{
  "d_expert": 80,
  "activation": "squared_relu",
  "beta1": 0.93
}
Below are experts of layer 5 (counted from 0) of a mixture-of-experts language model. Rows are named router (the router's row for the expert), up (a neuron's input weights, with its number), down (a neuron's output weights, with its number) and show model dimensions 320-383. Each number is 128 + 24 x the weight over its row's rms, rounded and kept within 0 to 255.
Before each expert's rows: "comes after" lists some tokens at least twice as common just before its tokens as in all text; "comes before" lists some tokens at least twice as common just after its tokens as in all text. This comes from a sample of Wikipedia text that the model never trained on. Tokens count by the router's weight.

# expert 13
comes after: ",", ".", "20", "19", " However", " due"
comes before: " the", " he", ",", " it", " that", " a"
router [114 136 103 141 155 144 126 164 171 114 139 116 135 136 104 160 104 143 150 166  78 123 138 178 107 151 111  89 112 148 121  95  57 167 101 127 165 119 117 138 132 101 136 114 147 109 141 125 125 101 137 100  97 153 162 117 155 121 125 105 176 137 114 125]
up0 [135 161 130 135  96  95 139 126 105 122 137 165 152 157 137 181 144 153 121 148  76 179 135 134 168 113 180 105 122 139  75 149  83 109 111 106 116 151 109 128  80 110 134 108 108 130 107 130 146 155 128 117 137 130 163 113 160 118 147 150 186 119  98 123]
down0 [137 161 146 158 148 163 114  98 149 128 123 131 122 165 137 124 117 128 112  75 161  68  55  86 114 144  83 143  80 107 169 117 175 126 176 161 118 125 101 131 127  90 155 133 149 160 151 149 113  92 105 112 112 153 152 142 128  98 130 136 130 111 168 113]
up1 [155 103 117 144 148  95 137 155 144 111 124  94 127 119 199 112 136 174 103 124 133 139 121 108 119 126 147 124 125 140 136 114 105 124 121 119 187  95 157 121 135 116 125 101  94 157 116 149 133 123 140  91 120  70 137 124 110 124 159 136 101 118 101  68]
down1 [123 148 112 110 130 146 131 110 125 122 138 130 121 146 144 122 162 131 172 139 125 118 123 158 159 122 181 116  95 145 205 105 127 121 147 146 153 119 162 154 121 167 151 158 160 114 113 155 151 154 107 105  92 124 111 129 103 128 125 140  94 130 130 114]
up2 [ 99  86 144 194  93 178 133 151 154 155 111 146 112 110 152 121  91 161 128 145 106 129 165 115  71 161 111 146 162 108 135  83 144 116 118 134 144 116  84 112 146 152 152 111 122 147 106 101 123 155 116 107 132 116 160 107 119 176 128 125  86 145 120 120]
down2 [119 117 154 106 141 130 132  93  90 164 145 134 109 139 126 130 130 100 107 124 106 120 124 136 131 127 147 135  98 168 106 107 131 148 100 108 125 137 146 154 128  99 168 129 111 135 101 114  97 118 115 123 161 183 134 112 126 103 140 137 123  97 158 136]

# expert 31
comes after: " the", " a", "'s", " was", " his", " The"
comes before: " of", " in", " to", ",", " with", "."
router [103 152 105 147 122 141 168 127 157 136 103  86 132 135  98 143 107 155 120 171 119 131 199 145 100 111 101 138 113 130 112 127 103 135 114 112 150 133 137 114 132 132  83 136 152 107 128 115 154 132 162 148 136 168 174  82 132 118 125 104 134 137 127 102]
up0 [100 141 152 135 127  99 143 113 140 134 119 138 130 129  88 109 129 169 105 143 137 122 158 110 164 125 154 125 145 160 101 174 118 130  87 122 141 137 140 112 172 108 120 146 133 157 133 141 133 119 146 143 120 127 115  95 121 102 100  71 121 112 168 138]
down0 [114 140 139 167  90 158  79 159 150  97 177  95 133 146 149 121 118  99 165 145 124 135 121  85 178 160 126 132 139 137 109 149 107 160 165 122  77 179 111 110  98 148 117 173 115  92 129 165 138 152 147 105 129 135  98 122  84 171 152  89 134 115 131 150]
up1 [123 158 158 137 120 121 145 130 116 101 125 114 126 115 121 145 135 158 125 107 116 135 127  94  86 141  90 124 103 111 129 135  80 152 138 141 137 102 119 104 127 143 127  98 155 104 146 108 121 113 153 112 107 183 165  87 177 154 110  84 149 125 128 175]
down1 [125 137 118 145 113 123 131 124 170 119 103 130 151 110 117 161 106  95 130 109 139 119 130 105  93 113 122 159 125 121 107  91 145 143 149 132  89 126 165 149 142 142 151 118  90 116 146 161 109 153 107 129 152 148 113 137 123 126 143 156 169 110 126 134]
up2 [150 143 128 150 177 158 123 218 148 116 145 116 112 119 130 144  97 154 103 140 112 138 100 153 123 112 123  94 138 144 155  95  89 114 123 123 149 114 138  65 134 127 143 125 157 124 103  97 135 111 157 122 125  78 108 125 141  95 158 156 123 149 119 137]
down2 [105  95 120 163 179 120  95 134  85 148 134 126 134 133 138 146 156  98 136 120 118 180 135  86 120 130 104 110  83 126  96 183 140 132 135 132 146 147 111 136 154 119  82 151 125 103 140 124 128  90 167 128 160 118 111 141 108 108 141 124  96 134 164 148]

# expert 93
comes after: " |", ".", "%", "0", "1", "2"
comes before: " ", "%", "1", "2", "8", "9"
router [113 154  79 155 127 133 117  87 161 123  92 131 115 176 123 133 114 124 126 153  83 121 156 139 156 113  84 127 156 108 117 143  63 134 102 159 134 101 126 113 110 111 119  99 160 125 128 126 156 125 137 126 137 106 156  90 121 136 131 122 154 104 144  81]
up0 [165 143 133  96 154 125 139 103 123 125 130 175 127 124 153 140 108 104  89  98  94 142 192 151 117 108  99 127 134 111 140 122  93 137 103 118 112 121 149 114 115  69 150 160 125  94 126  93 109 125  87 119 120 203 155 126 183 156 150 139 127 145 130 107]
down0 [130 114 147 112  97  86 161 141 131 112 122 110 136 106 114 127 104 134 127 107 152  97 124 135 109 120 130 142 149 153 103 122  98 109 123 136 126 105 131  93  95 107 160  96 122 130  89 157 129 128 131 122 125  84 163 135 124  81 122 107 119 139 140 104]
up1 [108 149 170 127 144 157 110 112 145 158  92 136 149 152 144 142 162 138 160 127 110  94 160 158 140 122 123 123 111 124 127 125 127 119 126  97 125 118 129 148 122 136 118 136 102 122 156 102 147 146 144 151 129 104 110  84 147 100  58 101 137 121 132 116]
down1 [122 147 102 113 120 124 157 134 156 113 114 132 142 149 136 110 117 128  78 174 112 145 145 123 141  91 187 148 141 102 112 112 112 136 114 174 158 107 116 167 126 132 164 137 182 147 128 108 132  93 127 127 110 126 125 102 130 112 114 102 108 141  99 129]
up2 [144 132 140  94 140 116 113 155 133 115  76  93 122 135 157 105 135 124 134 131 134  82 136 119 142 195  97 149 133 161 139 110 164 124 113  77 131 134 112 163 145 104 104  91 148 108 146 155 144 135  94 140 152 173 164 128 136 163 161 117 142 151 161 161]
down2 [147 138 152 125 109  98 166 122 136 131 125 126 123 148 119  97 129 127  89 144 112 131 111  87 125 161  72 158 152  87  94  85 137 122 125  88 158 135 135 135 153  87 153 128 130 113 114 123 126 157 110 150 132 130 130 103 126 146  93 137 144 148 137 139]

# expert 86
comes after: "\n", "-", "\n\n", "20", " |\n", ")\n"
comes before: "-", ":", "\n", " by", " Born", "="
router [119 147 136 153 140 143  98 114 130 134 144 111 128 151 145 140 118 130 145 103 135 122 132 117 131 122 100  95 151 115 110 125  92 106 115 151 116 112  94  97 135 128 104 129 127 137 102 106  92 144 136  86 139 126 128  91 146  92 111 113 129 156 123 103]
up0 [114 143  89  73 105 122  61  90 155 150 140 173 102 148 137 128 144 119 132  90 130 104 138 169 135 106 112 120 130 163 127 142 134 154 157 117 131 148  80 127 154 139 116 126 117 167 130 129 144 120 147 145 126 142 142 112 142  93 142 112 144 158 115  75]
down0 [185 162 141 136  83 145 128 176 127 130 135  82 129  95  95 128 150 132 167 153 131 146 154 137 126 103 112 120 169 199 101 180 168 165 118 161 104 109 108 128 121 129 142 112 101 129 107 122 178 154 124 119 161 103 132 146  67 148 114 120 141  84 117 119]
up1 [163 150 125 130  98 130 114 106 143 121 139 160 135 114 146  99 148 147 132 105 136 112 135 130 145 107 109 101 135 134  90 116 132 105 114 145 103  93 148 115 128 149 120 121 110 152  67 128  85 140 135  99 191 100  97  94  99 112 129 132 124 133 163 139]
down1 [147 156 114 111 105 112 117 119 203 144 139 120 141 124 153 162 136 135 127 148 111  97  79  71 123 140  62 150 139 101  99 122 161 132 141 118 112 141 112 157  98 145 120 117 132 173 114 169  97 154 130  80 152 108 113 126 128 146 133 178 107 146 150 137]
up2 [158 133 145 112 199 146  85 156 122 136 148 112 123 124 142 144  97 160 111 118 131 145 133 110 143 126 133 109 157 122 138 139 132  72 105 150 133 146  94  79 117 106 119 154 118 114 123  98 134 138 140 117 170 107 110 118 161 106 125 115 128 173 130 128]
down2 [150 137 109 180 116 121 124 146 109 145  99 115 118 155 105 126 104 125 164 148 142 122 160  80 134 121 138 172 128 133 130 125  96 102 130 113 147 128 156 137 104 125 119 167 147 158  80  91  99  92 170 120  71 110 129 168 134 110 146 120 117 131 126  91]

# expert 51
comes after: " ", " (", "19", "18", " in", "–"
comes before: "19", "20", "18", ")", "–", ")\n"
router [107 166  78 175 111 109 107 140 122 112  84 117 149 145 135 174 144 143  90 155 156 135 149 141 126 116  90 141 118 148 130 155  94 147 138 152 143 118 116 131 117 146  86 163  93 102 148 121 120 117 139 112 116 154 182 126  99 135 139 119 161 157 138 112]
up0 [136 139 157 168  91 100 132 134 141 129 118 116  94 121 142 124 141 130 151 129 139 105 150  98 145 154  75 113 109  72 118 103  93 153 131 134 104 146 107 135 100 118 100 162 117 109 138 132 151 146 167 124 124 129 169 151 114  99 141 135 111 119 104 124]
down0 [135 140 124 174 183 119 132 110 134 127 146 135 132 136 129 115 131 126 128 159 125 139 160 175 106 167 125  84 132 138 113  88 146 139 146 142 122 150  73 156 100 190 143 126  91 122 151 101 168 133 168 126 153 147 123 103 137 142 107 113 165 114 148 136]
up1 [113  84 163 119 159 142 113 163 154 135 127 116 114 138 142 123 114 118 105 126 147 109  78 184 118 111  89 133 137 139 166 182 115 158 128 163 128 108 151 137 202 146 134 131 141 118 130 129 136  98 123 112 111 119 137 158 190 141 121 134 168  99 146 107]
down1 [173  86 136 108 123 126 137 123 185 107  79 151 138 158 152  98 158 140 139 154 152 154  91 103 136 124 109  95 133 123 137 157 136 143 120 138 147 111 143 106 163 127 208 122 131 162 139 125 131 122 144 132 107 137 142 127 142 101 110 124 117 133 121 112]
up2 [151 103 131  87 150 166 149 147 169 114 126 113 135 102 133 103 154 103 100 160 121  96 125 142 109 144 138 178 102 133 158 132 100 133 125 132 115  70 129 140 108  79 104 126 102 147 100 106 169 171 100 149  92 152 151 127 115 139 141 170 128 153  75 151]
down2 [ 97 132 159 125 178 134 115 147  98 152 112 135 118 128 113  69  88 132 146 129 100 101 148  95  95 136 145 133 140 101 163 140 134 141 133 136 136 126 115 161 116 112 115 149  59 119 140 114  88 114 142 156 143  84 121  81 114 133 112  45 105 136 132 159]

# expert 77
comes after: " was", " is", " were", " be", " are", " been"
comes before: " to", " in", " by", ".", " as", " and"
router [ 85 140  96 160 143 117 142 149 171 117 137 138 136 138 121 142 144 125 123 165 127 136 169 159 121 174 121 146 119 134 116 131  89 159 128 127 122 104 149  72  94  94 126 133 167 107 137 111 137 147 130  97 100 127 167 108 113 143 155 112 137 156 151  94]
up0 [135 121 151 130 148 111 176 141 158 159 126 110 164 119  91 151 158 141 112 168 133 138 108 116 177 138 148 164 107 109 139 110  97 159 127 120 168  93 160 112 160 134 124 140 137 116 140 151 128 107 127  98 137 185 150 122 109 157 140 121 117 141 162  97]
down0 [124 107 118 126 124 170 149 138  76 116 109 132 137 135 101 150 138 126 106 146 127 123 137 109 117 125  85 108 170 148 131 133 115 121 169 128 129 159 133 118 107 162 136 130  91 115 144 162 118 104 137  96 185 114 122 127 142 125 130 136 137 141 163 181]
up1 [168 117 155 148 167 110 109 164 140 151 147 100 127 115 121 149 172 133 114 135 153 163 150 114 134 144 132 128 138 131 140 153 124 140 131 134 151 127 121  91 121  84 139 104 132 154 129 111 138 151 123 111  99 105 153 135 182 123 157 164 145 154 101 127]
down1 [100 121  89 119 117 120 135 110 131 109 126 113 110 121  94  92 129 127 102 142  93 164 121  75 144 149 126 157 115 145 138 147 149 131 118  43  81 141 171 114  82 160  98 175 165 104 125 157 101 145 123 158 127 122 112 143 134 130 112 105  86 117 191 132]
up2 [ 67 128 127 149 158 122  93 105 117 124  97 143 155 154 143 167  91 123  80 128 159 101 114 146 109 164  78  93 133  97 123 123  98 146 124 144 155  88 147 113 111 113  66 170 169 149 170 106 159 166 115 124 140 151 123 176 145 139 114 106 132 126 123 155]
down2 [169 135 145 119 115 127 144 109 143 116 131 109 108 125 160 162 158 142 163 102 149 118 141 140 125 145 166 152 156 125 173 150 148 158 130 112 138 120 117 167 145 162 152 115 102 131 132 145 176 132 166 114 132 110 108 142 109 125 100 139 124 127  85 157]

# expert 12
comes after: " |\n", "0", "1", ")", "2", "3"
comes before: " ", "|", " —", " —;", " Total", " −"
router [ 84 133 128 189 125 140 113 118 141 100 152 106 107 138 144 129 111 110 107 137  86 149 148 135 146 143  89 156 152 161  93 111  57 126  93 152 132 134  92 104 141  66 106 125 141 172 110 105 153 133 120 120 120 130 142 102 149 140 121 122 157 144 148 130]
up0 [125 120 140 167 164 134 145  98 100 161 136 135 119 131 138 171 145 129 137 130 139 109 134  74 117 124  90 117 149 131 123 115  82 166 157 151 116 127 135 117 140 112 137 130 141 114  81 144 110 141 124 145 162 129 181 100 137  99 118  99 100 137 150 139]
down0 [124 127 130 111 154 141 149  94  89 119 138 139 116 155 168 115 119  63 142  87 148 170 122  31 129 113 179 118 127 136 109 108 175 130 133 140 148 110 128 185  87 105 161 128 115 140 110 164 138 126 137 170 161 120 154 140 190 133 121 116 120 136 120 137]
up1 [127 113 161 164 111  91 106  96 122  93 123  85  94 122 139 147 125 149 114  84 122 137 103 121 150 144  53 117 138 131  87 104  93 109 147 106 116 124 171 152 138  97 132 108  88 123 111 132 151 133 109 120 154 144 143 104 147 128 110 111 148 118 116 210]
down1 [139 107  99 105 108 155 118 113 121 139  99 144 138 147 144 145 110 122 138 175 110 111 132 166 125  84 155  88 129 136 174 110 102 127 147 100 143 154 156  81 122 133 142 156 151 151 162 112 113 125 116 144  73 134 129 104 106 128 153 134 103 127 121  82]
up2 [125 135 163 126 140 175 138 122 110 148 104 108 154 120 138 103 123 131 119 122 102 153 126 157 124 182  69 121 117 163 103 131 108 112  90 145 147 129 154 124 130 120 122 178  85 149 129 144 139 139  64 124 127 151 109 118 126 117 147 143 140 153  95 142]
down2 [144 121 102 133 154 120 141 128 128 122 131  93 122 102 109 141 166 155 108 145 137 145 111  97 124 122 161  86  77 121 121 150 154 163 118 120 147 128 112 153 137 124 124 114  80 102 139  92  78 168  93 128 139 144 171 127 175 150 115 138 158 154 113 150]

# expert 85
comes after: " |", " ", ".", "–", "0", " −"
comes before: " |", " |\n", " |\n\n", "%", "0", ")"
router [122 152 146 143 137 146 120 148 150 171 130 112 164 134 121 168 137 114 149 154 102 150 180 134 148 138  87 103 136 141  63 151  80 101  99 161 140 108  96  82 131 122  71 124 153 113 121  97 108 123 190 144 108 116 178 130 142 115 131 115 146 176 122  84]
up0 [143 148  69 112 111 163  65 123 114 136 144 124 149 146 131 144 146  77 102  99 157 122 139 167 147 140 137 115 150 122  92  74 104 112 144 166 103  99  98 104 144 129 116 119 121 102 121  41  96 130 138 122 153 122 142 156 134 138 136 148 112 116 104 162]
down0 [135 132 104 136  84 133 121 138 173 134 118  68  84 149 156 112 131 155 150 117 151 150 129 130 167 102 128 162 166 104 146 170 136 135 120  90 149 128 101  97 129 140 104 141 103 132 178 119 108 133 145 139 130 123 127 132 145 158 178 142 116 154 115 109]
up1 [150 126 149 159  91 140 159 144 196  95 110 153 107 135 132 161  97 142 122 134 132 125 137 116 143 136 102 103 126 135 120 107 116 143  94 126 112 122 117  90 134 116 135 141 123 114 121 137 141 118 130 132 139 115 121 119 108 210 108 113 143 160 160 106]
down1 [165 132 149 124 127 110 133 137 145  90 128 100 139 112 125 109 101 126 127 150 133 147 142  68 125 161 142 137  65 128 103 130 144 114 116 141 112 123 139 139 139  89 131 144 148  99 122  82 116 149 128 142 103  97 110 107  87 137 149 136 128  91 154 139]
up2 [ 85 126 119 131 132 131 121 144  85 139 128 118 157 120 135 107 115  75 122 119 154 136 125 134 127 153 135 143 147 112 135 124 123 137 161 121 100 134  96 118 144 137  98 121 140 109 135 119 165 154 105 115 175 126 105 101 138 110 107 105 162 111  91 173]
down2 [132 130 156  74 142 176 120 120 115 128 148 140 138 132 116 148 141 107  97 130 101 135 140  81 115  61 136 129 140 164  95 149  82 128 181 126 172  99  89 123 104 119 124 123  90 130 119 134 120 118 168 112 148 114 105 153 165 119 101 116 136 146  74 188]

# expert 16
comes after: " ", " (", "–", "1", "°", "2"
comes before: "19", "00", "20", "18", "05", "10"
router [116 114  91 148 173 137  86 132 133 151 132 142 105 150 146 144 136 123 122 136 126 171 156 164 114 120  84 148 139 121  91 135 106 158 146 161 115 132  82 113 123 134 132  99 182 134 131 136 100 103 197 151 133 132 144  88 119 100 146 114 172 157 204 102]
up0 [143 107  75 163 177 110 115 107 177 136 153 119 138  50 122 170 153 124 125 109 103 134 132  92 144 137 116 106  99 139 126 102 133 157 165  97 168 139 120 144 119 159 129 151 103  90 123 151 125 141 151 142 134 146 103 123 125 138 147  86 102  75 151 133]
down0 [121 157 169 128 135 139 103 146 122 135 130 136 122 109 156 164 177 147 137 101 146 129 175  91 111 123 227 161 162 117 125 102 142 141  89 154 126  85 124 195 133 135 102 145 126 179 146 142 143 106 119 144 110 113 129 138 109 151 110 105  86 165 112 144]
up1 [150 142 151 146 127 201 111 137 129 130  72 127 138 137 124 142 110 119  92  81 112 114 136 121 125 145  66 152 140 101  81 158 146 126 128 122 120 166 107 110 143 131 107 128 167  96 119 127 113 136 155 174 139 107 116 100 118 155 111 143 125 111 107 113]
down1 [101 102 116 127 115 142 130 130 139 119 144 112 126 145 196 137 112 128 132  86 120 141 159 144 111 142 153 147 152 133 126 132 164  56 128 111 152 167 119 158  59  99 102  81 111 153 131 135 145 140 134 129 140 128 143 151 127  76 129 113 119 123  86 156]
up2 [123 101 147 115 147 144 102 125 142 110  84 116 115 132 158 114 135 152 121 143  86 145 137 133  97 147 124 147 178 145 106 130 123 117 110 130 158  85 110 140 109 125 137 116 161 112 112 129 151 157 120 104 133 150 107 130 138  86 132 128 165 118 121  96]
down2 [128 125 141 114 122 103 166 174  67 123 170 122 139 103 156 116 119 129 100 142 161 148 109 168  97 136 123 104 104 134 143 141 150 124 127 117  92 104  68 126 102  66 115  72 121 102 120 141 124 148  86 127 102 120 143 109 113  94 139 143 112 115 108  94]

# expert 95
comes after: ".", ",", " The", " he", " that", " He"
comes before: " was", "'s", " is", " had", " has", " also"
router [ 99 171  91 152 123 155 115 104 105 138 153 113 141 125 139 135 135 127 151 141 105 143 128 189 160 143 108 119  85 143  99  88  80 153 130 155 125 149 101 104 117 134 134 162 124 103 140  98 108  91 134 155 141 143 136 128  97 119 141 118 134 173 143 101]
up0 [145 158 164  85 139 142 122 127 120 106 106 132  87 166 120  95 111 155 113 140 122 184 118 151 155 145  98 139 135 103 108 114 123 127 122 102 109 164 130 120  80 131 120 162 130 122 138 162 155 145  82 123 158 108 106  91 137  99 145 146 165 164 104  99]
down0 [129 125  75  79 104 143  85 143 175 118 106  65  99 165 144 155 126 169 150 115 162 157 166 146 143 149 136  95 125 138 169 103 150 114 140 167  94 125 111  84 127 152 165 164 113 166 136 108 119 132 117 105 124 152 115 115 155 151 170 148 100 181  94 144]
up1 [116 164 131 141 129 127 171  88 142 132 107  80 153 109 177 139 175 123 145  96 125 141 134 175 111 151  92 136 125 163 146 144  73 119 130  98 133  88 161 112 124 136 127 146 119 125 184 138 130 157 151 127 147 147 112 121  76 106 170 117 130 147 125 128]
down1 [114 107 146 117 137 144  99 124 135 143 124 113 140 118 126 179  91 136 125  57 120 135 111 132 161 122  85  68  86 146 121 111 138 134 126 121 117 153 122 142 124 125 153 119 108 131 156 102 160 133 130 128 161 117 112 125 129 140 155 134 118 109 145 112]
up2 [137 194 125 114  96 135 125 108 143 109 153 180 101 130 145 134 112  88 100  90 131 156 117 153 140 110 125 161 114  84  91 113  85 109 157 154 131 140 113 158  83 122 192 141 117 132 132  87 138 133 121 164 153 108 106 108 121  88 125 156 118 127 108 113]
down2 [112 156 127 146 117 137 126 128  95 144  87 156 154 119 109  87 108 124 139 120 157 108 149  79  72 144 175 142 142 140 109 137  97 126  88  98 110 111 138 145 149 107 170 127 101 129 127 161 157 114 107 158 122 130 110 117 118 100 103 132 120 144 161 136]

# expert 15
comes after: " the", ".", " in", ".\n\n", " In", "In"
comes before: " ", "19", " the", " of", "20", " to"
router [ 95 130  77 160 108 135  99 132 162 147 130 100 140 156 104 141 100  88 102 137  68 165 152 119 116 148  95 111 151 100 103 105  86 130  79 116 147 113 126 129 128 102  95 114 149 144 101 131 172 120 112 128 133 106 200 106 164 132 143  96 118 170 130 111]
up0 [134 125 104 100 149  90 130 137 168 128 136 125 106 151 130 143 108 120 121 116 109 177 138 136 164 177 152 121  81 108 125  95 130 160  87 120 118 139 123 131  81 145 118 145 126  95 106 110 137 130 126 111 109 109 172 123 143  70 104 151 128 105 107 102]
down0 [137 120 121 194 128 185 155  81 163 156 133 137 124  90 132 154 155  82 142 108  50 164 171 144 138 142 123 141 112 144 121 147 150 114 110 124  87 140  79 128 143 146 152  95 127 134 143 109 136 118 119 142 134 159 122 109 134 146 118 150 100 110 102 159]
up1 [163 137 102 142 129 137  86  83 158 109 100 124 103  87 119 139 135 118 125 163 139 133 166 172 105 166 127 135 136 153 118 129  91 138 150 119 148 138 111 133 146 174 111 133 129 136 123 104 127 148 133 123 156  98 129 152 127 116 160 137 150 129 103 137]
down1 [111 152 121 138 151 102  84 173 122 166 107 116 141 141 108 140 127 108 143 100 129  91  88 128 107 137 121 138 140 114 163 144 135  95 134 146 146 125 169 139 105 122 103 141 115 137  64 129 121 166 150 129 111 167  94  80 116  91 143 131 143 125 137 123]
up2 [116 140 121 151 110 127  92 120 125 126 152 118 160 116  94 143 161 139 124 122 149 136 130 101 118 127 117 141  81 132 107 137 157 163 124 149 101 137 116 127 124 123 144 113 127 142 141 124 127  99 100 141 153 129 123 118 151 102 124 159  80 142 112  98]
down2 [200 112 121 111  98 139 152 108 133 108  94 204 120 156 147 117 175 102 105  92 144  97 154 110 132  88 131 128 140 120 123 137 119 145 130 119 123 117 139 114 116 130 118 120 136 142  98 171 108 160 124 139 103 169 115 122 129 156  72 140 182 127 160  79]

# expert 42
comes after: " ", "0", " |", ".", "%", "00"
comes before: "0", ".", "%", "1", "00", "2"
router [ 85 135 135 190 125 132 141 149 108 145 143 132 147 133 106 128  88 136 125 149 112 142 127 148 151 141  95 143 172 158 116 164 105 108 125 129 119 127 122 100 129 133 101 126 114 128  80  98 129 102 115 107 123 113 144 114  76 140 109 124 161 125 128  98]
up0 [108 137 135 115 100  93 149 149 121 120 119 152 144 143 152 111 116 151 126 121 123 127  74 116 117 129 150 122 142 135 120 135 113 100 184 142  96  86 126 136 136 139 130 115 142 169 128 154 118  73  90 122 194  86 116 132 110 153 113 174 151 101 121  80]
down0 [104 114 128 142 139 158  93  99  88 132 103 114 127 113 167 153 131 156 139 149 102 141 121 126 130 116 126 158  98 131 127  87 137 124 122 120 164 106 171 101  84 139 112 170 140 151 115 119 114 123 115  76 147 102 140 144 150 135 139 119 111 113 125  97]
up1 [122 165 165 176 151 154 146 150  95 192 146 163 124 169 114  66 121 121  98 148 124 129 187 150 129 136 129  95 124 117 147 109 116  71 136 138 146 151  98 105 167 118 125 175 151  86 115 132 141  91  97 141 131 101 128 163 144 127 133 121 148 154 110  88]
down1 [157 113 116 142 111 109 130 133  68  91 129 159 110  94 154 139 119  97  88 156 118 122 128 114 127 120 150 140 140 129 133 100 151 138 133 126 151 120 124 120 124 133 156 110 119 107 145 117 135 147 120 150  87 102 184 109 125 137 124  76 118 121  96  97]
up2 [110 156 145 155 119 122 101 118 100 135 119 114 120 100 131  96 130 181 122 116 109 129 133 127 169 103 116 145 109 152 111 107 110 131 108 169 115 115 138 116 163  85 124 155 102  87 125 189 118 128 115 104 109 132 125 105 145 109 107 116 169 135 129  95]
down2 [144 138 139 144  81 123 146 163 160 149 119 108 131 131  89 108 155 118 171 107 122 140 137 141 136  82 139 102 163 146 139 111 146 168  95 112 115 145 177 141 146 141 139 123 145 123 123 170  86 120 114 119 170 194 158 120  91 126 115  85 136  63 124 141]

# expert 92
comes after: " ", "-", "–", " on", "1", " September"
comes before: "20", "19", " ", "1", "2", "10"
router [ 80 134 129 137 126 172 112 121 153 174 144 131 157 120 126 172 150 120 115 153 113 125 166 157 166 126  98 101 122 132 104 159 121 109 111 141  98 130 131 109  93 124 102 150 141 165  76  75 118 101 117 139  87 163 135  94 115 119 143 121 101 143 139  94]
up0 [115  94 101 138 112 127 141 154 149 128 100 163 130 149  95  86 115 158 148 135 138 150 144  74 169 121  93 129 105 132 120 155 105 111 161 151 121 138 140 166 115 168 174 129 117 125 109 113 113 126 106 128 132 170 140 135 124 160 116 113 138 163 116  85]
down0 [132 125 107 131 110 144 128 161 125 152  92  58 111 118 148 154  99 130 179 120 109  94 127  98 119 151 104 103  67 148 108 133 106 122 139 126 136 170 113  95 172 121 157 164 130 136 102 146  95 106 149 157 103  94 149 114  97 146 104  80 124 110 135 143]
up1 [148 164 106 122 126 129 146 112  84 145 146 108 113 136 150 134 143  77 139 104 110 121 151 150 161 100 114 160 135 128 118 148 118  62  85 119 136 103 162  95 106 126 172 165 131  94 156 163 127 153 105 161 155 134 126 113 110 118 139 160 146 166 160 151]
down1 [109 141 136 128 150 105 109 113 137 136 124 103 132 150 132 129  99 157 106 172 130  99  87 145 107 114 170 143 142 123 124 132 137 154 114 121 172 116  99 129 183 129 106 124 118 131 110 113  84 137  75 106  83 145  97 110 105  93 139 121 100 122 153 153]
up2 [118 106 139 147 144 187 103  80 142 167 184 135 149 132 207 103 143 161 179 124 141 129 140 141 171 150  98 132 117 141 128 174 146 121 126 110 155 106 124 144 115 125 155 158 105 145 101 103 133 117 140 119 122 130 132 114 169 141 104 127 147 125 114 122]
down2 [125 123 136 148  90 137 164 164 113 138 113  96  86 141 112  98 143 179 144 147 128 129 122 140  99 140  93 124 137 167 122 140 115 127 148 137 118 138 103 135 122 127 160 151 129 126 115 117 115 133 110 120 168 143 130 129 131 130  67 119 123 200 142 145]

# expert 48
comes after: " |\n", "\n", "|", "-", ")\n", ";\n"
comes before: "-", " ", ":", " |", "|", " •"
router [109 142  64 190 127 185 107 159 154 152 134 122 147 141 147 139  93 113 132 157  82 172 124 147 152 128  72 152 144 134 123 131  95 146 130 169 143 133 124 115 118  81 128 128 151 142  96 111 122 128 147 154  88 143 106 135 133 144 129 150 164 128 136  86]
up0 [151 153  94 141 116  85 110 151 135 113 127 145 117  95 136 140 117 121 135 151 100 108 106 110 120 100  87 165 114 171 157 136 108 124 133 119 147 142 129 138 119  77 155 138 165 136 127 116 131 117 111 105 118  83 103 176 110  71  82 121 104 150 126 148]
down0 [133 111 140 121 109 124 105 176 115 130  75 159 179  99 151 140 114 101 128 143 128 117 105 122  75 136 113 156 136 134 123 120 145 143 137 147 125 118 172 149  96 163 106 136  96 167 139 160 101  96 107 104 152 120 165 119 127 136 148 122 107 134 120 105]
up1 [161 106 165 142 149 220 146 114 129 147 133 104 150 122 131 122 108 137 151 143  80 109 134 164  49 145 112 121 112 139  88 121 112 137 114 199 126  94  85 150 122 160 128 131 177 112 111 146 136  78 131 137 132 158 121 102 142  91 155 134 121 125 104 146]
down1 [172 130 137  82 157 151  93 107 102 108 132  99 164 166  97 105 133 120 157 110 154 106 134  99 131 107 186 133 139 148 134 114 162 119 179  87 142 126 103 127 121 164  83 154 163  89 165 129 147 106 169 115 107 148 126 133 123 127 142 109  85 128  94 161]
up2 [115 113 105 133  77 150 151 132 110 143 167 134 108 122 149 134 139 208 108 150 136 167 113 122 146 180 109 167  93 132 148 118 113 110 127 141 115 146 120 158 123 121 151 118 131  74 142 110  84 140 136 120 150 112 153 130 135 146 141 171 130 131 156 119]
down2 [121 119 100  98  96 133 154 112 131  82 136 121 161 125 153 141 137  98 123 165 160  97 151 126 155 100 242 145  88 122 120 122  98 131 154 103 110 115 123 154 138 174 111 136 119  85 119 143 107 115 148 165 117 168 132 121 146 137 149 214 125 148 166 105]